python train.py --experts_per_token=2 --d_shared_expert=0 --balance_loss=0.00393 --n_kv_head=2 --head_dim=32 --rope_base=10000.0 --tie_embeddings=false --init_std_o=0.00646 --lr=0.00169 --beta2=0.95 --lr_head=0.00924 --decay_fraction=0.684 --dataset="wikipedia_en"
Below are experts of layer 10 (counted from 0) of a mixture-of-experts language model. Rows are named router (the router's row for the expert), gate (a neuron's input weights, with its number), up (a neuron's input weights, with its number), down (a neuron's output weights, with its number) and show model dimensions 0-127. Each number is 128 + 32 x the weight over its row's rms, rounded and kept within 0 to 255. Numbers have three digits each.
After each expert's rows: "raises" lists some tokens whose logits its average output raises strongly, later layers aside; "comes after" lists some tokens at least twice as common just before its tokens as in all text. This comes from a sample of Wikipedia text that the model never trained on. Tokens count by the router's weight.

# expert 2
router:152149148114168105146158096096153114128134122131135166124094130184080075163135061110135111104118128108141140105123115203118128075138137159074103094139119088115147160162156157123152115068109127144134126075088131171199093148166049104134193117118152171117096175206130088084151073125084090124066149123103157188104141125151106144157162129142152099132048132042068144107136157135122144116155
gate0:140105124180138197157125112151116101123131124123166170108132077115153078119161130126119150157075150140098175142103151151057135116142069150101116114122139176117123164133093088170120168113108156147166165102135112171201140180153154139145138027176130107153136106089066128069071165129203126146114156071143135149135136119186114149151125136085182180113060124134138068076125079146183119058114
up0:164165137118155125156170117137067133143173101173170131141115121142136095125116121116128122122130130085068175134189128132139095184118091137103120118134110114121137116167136075117105131120169130164144115092185089153134179109135183127063154160107109206150038144141084148149139070135179110171148121103134092154172129074093124137091166108097159139066129127138134150107121165135127099103166
down0:065116130087178148150076137143115139151148171144172134096189127114137175117122125174105169109071148079110125144172118167081133101137114104120106103069135123172149137165134144197162064106115135162095148085096133103090125155148149163151136158211143069104178116076064150166114114161098141124148116132143157093125098148167153110078115092163117101043114144089114126159087085079138152116132
gate1:112188100083158147126130178114197079129118096193105057131209140164100139108104134133158127170093139109143173116154111058113137144090080201133083136142166172149139126130120111121084126129133186117158116113118173197099114151087108098157093075096132126112133079140130080129074124074136113106120139129057118111122140072133116122113131145152125098124117193130113134051143065158095148123163
up1:112126164111111157164150090145111159175138202146107136096110140111065083135131121081064158107094123130119116087101096144137139109137114069110153155097100099127127161116168136156132210136111188164140143157142144174204158134138120143071174134133164131143213138151184096156084124138106115161098170130136132166122127142101168127153175135132170104143132138149152121116083077168167147069093
down1:105069066095104109149111084128141181116141082100162155175148107124151099189117128065151125142182122176128156225167148104133137178109171096170131115158130048158113122093120114156093161207116135102153103138104194151123086129151121145120129092157156092080099127099124099107135114143146124130182142101115103157191138163137201218146106128134142102120104096112137149123120174058206139118170
gate2:156116078106113117105166150143113155044168178101122159119107175140130158118100142135160141134100099121131098125098134152130114099134158161143117131144177083136168140136113091154154158145131187079184111186107151182108104149109129151113178180110155100144156112107101195166122167120104190105156187087116152140208123111078138151133155143107085176147146190066173070049169112187159144116166
up2:115124107107194093133094164121168147165099139113178156188137124118125112195094175160124101115134064108057131103082063167081169131125140134163157129141144210109154123144101095133121169109173135106154113114212134099187141125159140119121127132132216129119136158160119069139157147146095100156065074139121168135115109136100095097125157091146120162140137117104125138196151112106117104171140
down2:184093085122121140141097153072111098198143150118107124108125077139090075121089181134148142107137089097128171154104080163127151193098117165133146167186169162136144121166147131236104152167116134097090102088137189131140140123114119128144140152172127095125108169120069156102091115133065128147029176134123113114091077158083206156166186093181140126136084076126119103123175118202094077146190
raises: "-", "s", ","
comes after: " the", " ", " a", "-", " \"", " ("

# expert 1
router:108146111103102077107165170088095087135129060117105133164087118152116121132143127104156140095100165118093147133098140106164103098122138127109123123129095089107119144113174137094118103157137100144046127102116071038114132155225098123106133130111130102142113137163154092184152081150086127098179155084138141118102092112075156099079168150192104133106172159152150185132096080138170140152141
gate0:130107178127119133164179131139147104072157093157109118098122126100120118161126179162150082118134121129152068125141183135127088089120194166121088108161133126104153173087056122147132123107081192165119098104137175126121094191045123106076132154175181150113111124078170138102111134122153105185153114180172146185143114126172103147115185137105182049147101128138125082110187152063132172130147
up0:120091127169176148094128174127051152180116150145141152110117160141189127129118126160173106074114123145180163140109111120102109165139067129162098091171113043096150109089176154129184132117166109121157171040127128122092137131155115096183102134079124110113135112152127146142120208112122205049097163110121117133096107157060161145164161105163181125072162094144138153131088167105112131122166
down0:138115107148116134066109124094150158089173084122126109142178065138169165157152128073115132106170123139063141129168135109163149161122136101141128112123196073173134162114137191155124145153111172162126086122118146152129072110140120134119068148129126127091124143152113108187114092148134091147219143114154160149140100209177122133153100109138111139158128149115061094091175110144099101149114
gate1:141118158146108074135135119116169155048136122126149148157139120129150099151164137233118112155115093046136067104167121108078093098158155119159081097116138174135172127087100100097100164170150194104122161060091134157171119156111148145103044121161115139127122120142080184146120119052184088109084106117132140161137157114181084158212081114102117171193136133166138138142128139062126139114187
up1:083161113139150148184154158130137162128113142127144087039149099103103115165123174150190160133119147128104152166102155110123103191139172106153134160110112086170125158091224088168184144150095080100110101148117151139075115168105062136124154139113120163171125142196061139122127119144152190133041081174136137089124074128117129108116125136174088171101137101053137173122150108161123206166119
down1:088125141135125135070099158157064088118125123116141136148049101111160144108113118140070075127157110176151163171169109140129150141138126147173156088095186132117099180122109146175124153147119108152086139104061177123110112117198091106111189139090140135135106157161095109195170128155138126115150135078147155134183159247103143065112156136142128144160124158129132117144142178137145166162108
gate2:080144105102131156161164149180172123151143110129100167130120170148122112152119085176140151155095098090102204146129088145115130157142170190121151088122145151134167093127117130166151148109174126143089141128021177129113091112181069126157120093106122129114152183181094104194154099102119072188118218089143137104074099159070118150083150135089103197068111162121124143101133112152129156151185
up2:151103137068136072113168183101153040109126148147128117142143147173192179130138161139106226161157131128124109156116124079203136085084109119120164184088094099069117180131092137109079188171116115130137115079111138141102172144132085129159116123191125171127184128145115162092122112085113113131179132170129052119157081126130113128077112122135143168127094160086088114148131122119127067143053
down2:133146066060117118127105105081156114112133131135109129073081112127130119137150159165168185169171136157079057135124161187148121064133121097082166068109117114108108092094107103131112137112197132105126074125153166162150121126093150120131151098170156101139131114129103167088168129157128114096163085146110124059165102130216065104142133134094132100086105121156082119098146137110090101135190
raises: "\n", ".", ",", " to", " and", " ("
comes after: ",", " was", " is", " were", " (", " are"

# expert 31
router:082161180104100128170120123069171124141101142103151107131182133138111127132130081158105147120135048119142085133136165092065182115126179085118171193042127093120150147160129133166138156108141106136183098178156100093102094138133143143203113119151112066151132104148140172168128183134133110096079142126094107137140109177154111125119128107060132093128173156128168134154195163094160126117115
gate0:126113148150085198160099107140140138106114155087103119070168083147122091093131066143104158129142159107186153075123140111087184069159164136168149132096083189109117083074150115162133150130109135131092181112130120132160112096183114141113158131084126135132143145077113100156111160119132128074159114090151148101119121115080155150158078131098108156128094145155081168139094153098170145115106
up0:098148070159094146142137149107128113173095107106136169124130149101109132192140115094176124114134135142085140126077097133124136167180130086163078118142114092190084103146135114126123093115135073094120129094162129150135104191177086141116108108159159137193114171131130196134187094147113168143125201152090145173159172118101168105126105158114174158131124085131215075119143130088053144161115
down0:160083109167098174121111158123072104191117141152172140092105101153139144131160079114102096106118061206114113110134112108102127135084134180125064162103120137125173129100123132072124105114107187114137152202147122142149106204106133123148091152107105136149135195120063168105142138100113097093115143081068118189098111135094118075178128163103110168112114143174113099106164089108189126122105
gate1:088106082088108192125083126164138069147164156110092107135127161109055160143134137111155166135112108141120126123110157123126179175124188199079093116085140155108090119150046134172143109170141138185113128135154096184147083150139082088161155048155172173087168210103166177174133148104104117138096136101138121152155096107157176063138084145092129115116113179137170176153140144161195136133128
up1:126133129154165175108131159104128129044152151121103106139116075121125117100183121194103121140067135127151145133118095181121092129118095145119113153149148129190055148144146150107174101161147101203164127103093128116075139081101126151153099167093127245119141122139131166111117084222179149137115108128139150111126139130181144092127070145115113175139149104090145154130140210151170139115187
down1:106178136099120158143122193154118145128100102145166164159157138125086110082165121053123158147121173134131116117159120135132085124134117100128120113121085144085126124184144078162169155118106188114148127054079074157107187075105119124122102104089197136120103157137115110119117150125169133154114092181131137139114144067124190143188140162159073122164092080120144146064129137154173105176160
gate2:114139172141130116072131123056161127134088105174186134108069180149089119160109115135133124139075152160150127136091140131115088100116130116121181098141105147212061100112117125090138124136100077144128148130106159143091145138083116078088139106119093122132112135104086066105061186114153149100139106114180199134091095100128171201111218142155105079117095095148147103129092119170215157138170
up2:081203124119112119128096150088099161159123117090113103127102026109117169132147113173100148112147119143126174103178109160117114134115167106036144137148113117152124162159126075132118078135132085103165169137123130135104123067143130106122120103139139166149118141136142147131083088130124127167103187180141104169098022104106044127156106150158207169123154089164119152150118102124103144085071
down2:130167077142139139169150113076080136117133084168049113119091171136132133171102173143125136105141130158138133145178091147149051085110168104049095125097123138159119127162140102134112136021052161122147140143099147112145087152168157100112140055125019176082078091125127136075128149129143102133108128098199144148118104159148118099178111123148161162129127115103156169152158128140140132160097
raises: ",", " (", " and", " [", " I", " "
comes after: " |", "|", ":", " (", " New", " League"

# expert 23
router:151096146137137042157179061118168081120181117167086105193099127128121142130091108111068139144113119158103117068143124162093128144097164122132164135124156136152112107108113240109115111165197156123132114126118155049103218118181101135095081135123121113148128141140124114082092166153145126151181084117149146126169113115130120084113135139135111122159127171126113192160114111098131139135071
gate0:147136143122079133137093152197080097103134122171139139150091103139124182099106130085080102139152159105135156089095146165097163108123150059185092082150107143104115142113124106097108058186104120126126090132171164085126127123116060105091121139156115164130090125139144173199136192115122121105181092171107103112089142135160214123109158122158110116156135087095080131077124112168166093061082
up0:140151100135124121089111094148145149135147134156088142103186114138093142055086120120116158094187120167082123086145097114149087148137112151139157141071093118079195134131134162140048132096143188113090123158118125142152142108132149182138134175129165135178159127168128111114133123100182104167111126169168197128142092154141076173128079126170097084129136118123140114041122144151153084203110
down0:184094148116084167167158084121111115091191132160210164119116182138144095108124096117127116143151098159082190135111088077112152057133078119173152072149132167121081147068078154129109095132116143065094130090147133118160156145162181155142099150120087165132102117163084117097131108140147114142146123094074090120112087126147074150140144124160102069069172150120134110139104160086143131174156
gate1:130138133117080145154106164099145125143130153084173123078140121149171124120128150086138109149090186136110138163145104132152096134084127143153112110098144113140082108162128122119059169125109114092147112169079150137113124180123156149168154100110167168088142127084035106131119103171147136132104083130057096102126123105146125160144202143121173090191108138120146071154098128108118101064142
up1:193158173166104174154104087138144115161100104112122033136118196166183105107083186132164099119176146126136104087086158144102094173175152134121130100151151150163083095091153126176153153141179156087168141202166157156137095124103130163100133171169145130076142151124093161201122166152160102131161146124090141090095120142147159085119138155188110049132113095092166142161067199093107102135131
down1:144143076144129069110147124114101152124142204140181106101111080120091139157129158109175172143171150131136158145100166128117146131217202123144172119172112082085096134134124112110104119116131142119154148106126166114102155120089109128182059118179116155109115157131175135155143081139158127149108203131186120152205130105075121104154120171101182124111102090148145151135149121103124150169099
gate2:122121152146129093142156085118077144101130135118175081126078082171177109150145098112066108122096072128154122145181079152092123165129180156096160085141139067150069116097162093113147201157166142140147080120091095152127129156137103177140145186159157168080203098144141074127147153132185135142135153116150133124083170108092100108095148209147140057171138163185123119079120177123148187176116
up2:124169106095107152157109093079105127078108090146150131058159132099149044117158147109169167167189139129104078120113060138152190151134076167103142130136142125118145170111125140108138142107158214090105126111094146134152115125116136125059092150125049128141129113106119108170121079116125131151122106178099072104159153129165109100156103146115119092108115134182079138088101188106118102124159
down2:106089089101135118139132157092133128088157117141088083094154095121111169180140102104120103137149092145158107101096130128145104141113178082142083125147124105162103137163163128117103088112172085207157100099136148112158133116117103139148203112163120156131153142139122134197157150109121102168120076112205158181128091020110158103119183132163147089101096167184155136153119139137121103133135
raises: " |", " —", "a", ",", " "
comes after: " |", "|", " Apps", " 3", " 4", " 2"

# expert 22
router:084150096145199158189122132071171123175079076126110174144114162130096144103154181098162137103101105115136156130147094090090145135093113174152101122139144124142204139096077154142102205153131148115123099148126153056118147124092122112109161089131106122157177140096123086137149125100134113065146111156076096136187127165168138169137106167084124078116115122147131116141127109111128110232109
gate0:142095136194117105198100126157129077170137091125126104115147102138082090072137087099107122141144102177101091141169094173219117122148135079147073124128132082173129138152111126178165116091144093146118097138110112138095158180123128163154105090178152124152113138120124109163089197102091137141091163188042077110118187143112184106105162130089175085085122142130148195135200104193163139156149
up0:061184151125177132085097154078167118081116133099128101123152110098128143122176073151169120171119064147143109138101098180133121157109086141152092113127113115146142154157168165176203150056135165171122134130095163115120135150225136140164110143081165193156152133097152133112158128122133163116141123126106095174153177158131095140147193103142110106072136111090129128119154172076129089155124
down0:118093108162104118095191116046137121145190112163117040141119130134110131142086091091140183143137150094140131135120189136072120169116166079192145101100138140142133111119111076102132117155122119061009133115172142129100198098102143109132136142145095149101131062119125148110120123142151143154157085094200120067117072191147141167106093120091144119112068094172150173086114069076089164144174
gate1:150130115173098194149171173080150147146102116215149091082131118110164154122145084142136141113102079126105126162181108080184129078101070134094112106177185164112070134121129118100160112096107161207133117169112115172090120189138187150195139099124172168128139090134145163111149101123171161149105140146129170087159045129120125129147189148149112103136159158148186117132124135162159185167085
up1:097135136078162089068081131181149105105129126080151113150133133138132189118175132148153117183118075145111073160109136116073175113163123187147087087139156105123070126146140123153124132129176115070155093115156102162201144128152104110164068148056140051162109153138074166140140170129153120093144189163164131124130118129177161113109155099124159183149093124127139182094188129098124145139158
down1:098057113196173144124118083170167092110107092119144089114118095133114121107093109129122096156097120181154103134102154164153126184154115155097119107108102075114079110094153124101147116122176210137126179122127129125133121133155154134139134176099151094117191121095152119125140120100135117115171137129192086153106134128087145151116114080089102148117157161163187160130141128135099102153090
gate2:131171122155129137152104075139150197147113075149171224165143125178080127132160111085204086096151125155126172154094135133092113102084128119147144100144125117131093125132124125131153123134104110105189113110124069098147114146102160075174078123134085094124175147131138145168067119097191157119168098064061121162141114116168145102189183069088137085120162093098066100161147175152135116144123
up2:094182137182144118133126200143131103139106109115097180120133108082088119150207122150144105072108090152134084117135099158096108130127119134131103056105152115142145133150106136157131118155125165097095161144088221160121118122157157066096143137107088166160138184120113140149150078089154054113139178121198117157130185197138130121166151108106090163131130104161153119088149111102101167110119
down2:084108103080127099106147087190161157148136158145091103122125109122071138135101156127116166165148153083120119109095101166182120215120077205126150150167113148188120111107099165140179149138138153104076114163137082061107162096165167185161156141129144154142103109154085133116098115178084161096117140123084172166094157255125126132155114112110128126098104067099118135133139131134141103153136
raises: " |", ",", "-", ".", " of", ":"
comes after: " |", ";", "|", " 1", " 2", " 3"

# expert 19
router:125152139105183120161121106111132133124118142141125154139122111131000138094127153108136105128134147117109081137105085157117130144077131121132168155157142122104110116119139097144127133175113124105119085136142158046124106135137173119165108136144131127143135171070131113130088139112091162110172163069138149069129159139148105101156041081106116102130123162174122157117114169120153122133143
gate0:120101117139117106193145125044109103116131133159121124091135131112136100125050101088156166164192123161118122067074141099172127102178225178157107125142159113142135129114173091117127121091105166107145164178095088154155197105126122116169148127128114095096088116180127106136118066142079106141102151171102114140129135157098084172124117128139121132167121146107125190176119122140144120090107
up0:116171114114084135201135104168123117151133084121071149145114100116148126071161075147077137125121145161111100167102162135176114141098101108109109102110145137142126114170168120089124164150142171133148170163179128117136126105109140117153138135141118120141159175136163097078112145166122072167167116079100126143175142122146093182115147146134083115114104130154157120185139097040120104048129
down0:172130174090123112133115127165126120158188137079128135145125133098048133062175142086098148139168183126098153176177138124105134108150131169144068122087126132111158133155113092134131191110126185106125125166148122143145087151142133122154123171173096107187135123162127052147120148074112170170151148142107139138130133228192097138114097150101143141100118093154170138077100139097174134108071
gate1:203154105119150138123129113113151090085103120098153149078112094228092120114134098137126096083142143163157086171121140139145156168088167157122122108132155088081114156146172112153193167140153117143099129094129079114114111107133143118104149136095085109148042145128136095162141106114112149063148094136171097158121141115074137090164152135117173156174098059097100154117113109159137086112092
up1:143068179121136101118167092153072097083175161171096060087193127117139157101113099146098108100060141129144095133137162149150156164127140145151067126162103073120119141143098080125165118132126150135159112089163129129122100119131090129100129132162157144082131153105066088055146176173192102156141177172138116133105159132114093114094123101163111133158096100120144093126136114169129166057142
down1:145160116124120169142110093131140145126150118123136108112072124099144108179115120098138092135118123094152138131125147072138086138103162169137160165108189095182135152109070122147087108053130143145091122165101136101127157157102167097165134102078085138190170147151134167146082093121141178117125158081157147085155083054111109116141177123092119145101153120113090164144097121110122121139102
gate2:159090161174142112120148155106096099113150115199089089169107078126126151080093161101076132161128129055112146100152106131134120128151124152126146118113124037076121117179131124129091103200090083137125143183130118116150097069144146078106179166130084119164127122114092139113118131156148170144194206117160211199089109077116128140143108155122098138141161095148138090179135127137134136142071
up2:111072131116137063138067216095148102117150132172105129197104108137178176143141114089078065153092105129109129162113096102109075155188170151138143100082120181074107077178064202103118104140128139138154116144110200161074113116107104124062124159104147144146099175155170114140144143156041133108137106120137142187176142137086118176091134172106077132115122152102119134137093147096156169133117
down2:152106079187172130132109137092117126109131102169106102142133119111171133119051164205073129165120110124089145135132128161112110119089065130177183162084127147144158104106175158148177147149076116106151164128160146113071151116149085104160122107154153096167166136128073145163185132149178146090118118081092156131120109031081153148155166148115118163143154142126110085140128159103170118095121
raises: "Following", ";", ",", ".", "RA", "EL"
comes after: " |", " in", ",", "|", " New", " from"

# expert 20
router:194117151124149085138097128148135077090085149108135125125145142072185172114109118118091119108119135130142144071142117133144146135135131103153191117092164115185137137174107128096177117102114111090177106129167164097203120060084200155095124101137129055132175115025161057155112095128165149147142144186137190137127137095141208126134133151139146154135135043163101114158132128144134093102145
gate0:123109120163106116102074140150191146153127103118112079097109072200131137119144136118146144119155097139168142146146155026148129136132132090163186094191128148131091167135191125150121108101129148148153122118121157198137071091093114168132121116144185088134103167148098198132108122142133173026091120106100133118160069143130109065114169144142145099151096161150133095125168155098151114118123
up0:129110170104105119100164113135118137108167101090092104152141124119162160187131120147132139160150107119074087149061163144218145080103134146139159147116198117168161132128124150102139157134164108152071156176120085070163097153113155084151124120091192185155156164147136083101157145159089079105104147131084170167130160139153128159074196080155124122128106158161066077121132147139163104137083
down0:122130140092079109144147160138139097151122134147103190154140123116109141174120093199097126157139121112074107096137134079116148113118134113176110170123097123059117148177096169120104151184101120136136122110137121161075186065159116120203154122157118123138180168129151098089126124189120142101164160129094095118168122170157115127127122094073160120123147087101071093160146152174163124085095
gate1:102131123186064074149124185170112119061114094191147184156120108183127120114120116138155094081133063112126137106127146102067123125121141116124145112174216127096082123112117132115111071157053085181142125102142139144152132123107100099114122074147158103141128062108089122108179112076181158150121130144211122122124118130152100101160127073109088145123203100110121106155123174106135087139084
up1:110146133070121128119161182100129126136074166164119129111085135123128177127182156123163152083164194076129124134152122172104103133138133116103088136117146178195149139138127137122150110117172138087111116139110068151165135139134135129086116164152112176087163120075105164118059187090113128087158086129138085149197137132100139088169100164073156079121150142095106138139099067103133164101081
down1:127086113137101111133210179167117076116145101110149107126095144158088161120120119090172114154143175189148210116155126147100114122150132076166149163137087153157117116178147131160087186111100111151145093136107119155094151088101144156093112060140139147101156157104124126168173066110093098226109184163084158133122112103100072114113121130083030158119103160121103165114086127103113149183114
gate2:137119137110131115090060122089108123155119123145156110145159102093151125145088151156098166184121103184162157139140112096132125200128100149101143110114123100079162085100213157089195149132136127078090109168153124138088062141127160154143138114177138105138053148144125112104219089186178141179135177114158178110142152137124100142091126084069122145109104100143148231142113115123154155142144
up2:114175142080073135105163048132102123073153180114140124124122124139106102177207094131083109109098134110147101109142154156124148091164180129082122087147116128167114144194119107129134085105110151064174154118174127121149163119093147108112080156173109184125147137034132167091099156127095165111066183070141151146166100116055068064152107136112107085129087111112121136091122165072098135093131
down2:107094121087159110160093080152158118175123119141019187120135112078139030128126155084133118111111151098104112137143193180097169102053136132132174153071102174177156168108131096151128102122100132107184073178082134130151110153133144142065116117124110101180160100072151099079131089124132127150153100109132139197127141094156158172134109136098123111117204198146096120108132114111121112133109
raises: " and", ",", ".", " which", " ", " ("
comes after: "\n", "|", ";", " Team", " x", " Score"

# expert 5
router:161091099136073146123143102125176182152127114173132106111111098089074168106125140123171086134091107132076193162160080106159116152152125125124106126152088142129172139094121165138149146119100101068154117132119139095125167110073136194088170119114149107126139154149113108114091083076106094103156064125128093150111136146177130135125126155105123137116117114103118113151128146134139102098114
gate0:150131180148124090106146127155149116121119172129081129115084099087127093138125131164135150138158123189129218139118181173161119115099109156097068108099116083201152162150170163140117155168112128135119145156139168188123128143133077183103110114162195137112137187165128170081096173121061131143157123102150141154153136114105149081089151106160087087165166165142181187168077188124102114078124
up0:174127159083137120104163178134136126117108118126062096124129142134123136093107103128162110124129147104102105138176131144101148108140135131144115110106134139155118183155140121103144132095115171040142173089084137093102160102115103135119145136127165099160146114157141111112217107129105095137146139177134148136098083104171077116127157115154065086089097071182138114183104117189114134192137
down0:145069076162094121142138169131114106165127127101167161131084112184111179133080158128109121140164103096130104169164125121098141093197103100165128115161136125125155180176103149081111142139143135138096123178161131090068152143099151162087110215102109129138138111107146106165175084107172107136173130115205154090077140099138017118105106068149145179074106168152163170143184169133201126128094
gate1:065126090165090114139111106173122093096105091078132101125112137098141140162207085136136104119166164106139105121075158157175200104138106122053144139136112129093145099160139161144102108142082127149182110135060147137165174153127092105103187100133188053069130175187093195185132119090148183122140133159125148161116093181109151114043123149194108105111135117124098132103072147140128176091126
up1:157134139110126133138108191095145067151091142069169082128154117119122111109191119166186145110120129149083129155106097070084144112116082145154178159168086125066128119149091096149117154079171065166125189216098138132113164154175068128130143135104092157098141159157104112174100104072086099096151130156145144140130170105097087183149140112117128071134066170102212095123132077130088112111093
down1:147087125150112109105125113151075130123113165080159144120195089151171177148108102166126142112094103112066149078150126141117122107140123148154136123055101150150116107163119032160126138070164146129113101133142116157113152087122145098153126133165095143124095157136132072128101064115132096082097130125144151115157098255094141150151069093133127128104122150126123109113139082134096064153136
gate2:110110102104130165040111114153076139065174145162180101107149120096129138121153124109164150130139162115141172224136096096127099167122062124136141160074135099185059149136208097085154148112146126135115161141157155151094108112123077153057131126128105090115127144158160163121123109147160121111128151142126139175158211099146075160131169072126115158084100155131077100138128065118095104131123
up2:121101153099177144187131066077136162140072136150112162162089149168118071121112196077111126170136130126070127120144136093107163151204193107169157133130139180144176158061128136074160082108090131071115073134130086065119128082105153104111128108142111144124110192102133083118144166112140115177106125126135046114145069133077198129159146102092154103167166093085092090198179091088122148144116
down2:161121090157152145140180136120129159140123168175094145137156194136127171091122092164148035182083096139149116135137159125167108100202175136156132072192098101093096083111097089115124147114104179188131141118144100159142149139138127105171074101159079092125146133138069119146127189119106135111116084107132158149162113212135150097118111142121103106119061128155197152107121184183136151111083
raises: ",", " in", ".", " (", " ", ":"
comes after: " the", " a", "'", " his", " their", " an"

# expert 9
router:113105136094000105114105110162083119094158129096147146119152114140166093108091177144156136137176141094170051093141096086109120140170146107154104157118188142081134092148165219148150100133129104118141132175166142077126116096121155108131140119239097158183147163113134173127110125145183143162120116135131146163116093208108156084174108104111110175125136117118143145109174129092096114140141
gate0:126125184111142140096155102104126078080093138157163140120165091123113108115127121131117153143128110138134164188167168101102160119155111153162166044104150135108161025105091097134135150176081147055182153121164109062123075180076141132112106139115103126102161127097154120083099096109155177160142165081101169168079144144122116120156172170152072089104098096054157077165146156191113130138068
up0:095096138071129094142106075123129108177126141149113152094140112119132068102156203112146143132151176098167132164103104068110126137124132150142114125094101103106099136124113102095154172071065113109166190167166172115111134107121101145162098154138113126184090111133140158067077172137118131123106121096109122149143143138134162093153136133129129131113208104119104167140102099084130135106159
down0:127095123108168072110092122134149126141170076176115138143073062151149145182094096185164133175198109184121090097116164151113176157118183108068150102101148032093108156086101144138170078107158128139122125166144125102160058131128084112043105101083051094105051147151150063093106138114087149132130089159100087091097162107110179143164175144088147155161107115111093107206132120155154084137145
gate1:152094122136124140110136108147121126108206132104144143151093092176148072149212192126185122150073146051123104161122081088142158206150146073128101116129154139123095148118165119198098105128045135142138141124188093122133146115161082102176149106130151107156165133093122154093123074180188154163116102099110128123147114094129150122130130083130096149116172163075098113091161114142128059108121
up1:141109112137115175096153142127123094110155187187123153193109114212125108138103175085143129081111142078123079138137118081150144163115125129115150110144186138103128134084197154162092079152055161135100136122160144132135211156078109127150157098122200123174114106123231103049121111142165111124142170123091140089150071203138181146086116136158135106065102189156127127110137161135079067130071
down1:124156185130122176146050131167148129144091092125142127129120140150117105099106096161118118110070219137148148115118143133107164198075136099106140107102123170071184149099161120170142152104075104143116133090120146144103152124155070149132114089135141060164137128141093121054148211132132156079107148107095099123108122249166138118110119130132133145095125199140124145128155041125143080082089
gate2:095114141146121140117126132129096127105096075080144148086090136173054114054081100157158126138105115102121135098147123179143183092105099128124147108109136123160114190105094118064118057202174110123136136190159094120140115152142043092105134063150154156092177116142115091114156126141128120130109149119118100109174161167059085120153113118091086114125177177105114123091161153145087150152139
up2:137132105127129167103160121082141138153144119126149186115101176110091168152120070121149135108131107151123187132128125146171121138086087165149131085138098110124127094048097125128134139158160139154104150094112116155188124140163068133034159119099103094120145103111147120096166162167074099162102132149139073109127150142119108189110118094090125150183130103215103122178148162147113126113142
down2:160140126092127113155195144105134165132083143190142139124160118112088087113147118164143099136132166161172137156118164174132104106126156114104152127080155169123136136111177119170120101135139084115139075120131106105086144100114142141173115149125127119134154120102118123149087120076092137127201150070117192145053167157183208159077143134137160118094118134119093175139104136131149136126132
raises: "===", "-", "\n", "==", "S", "===="
comes after: "\n", ".", " |", "==", " ==", "==="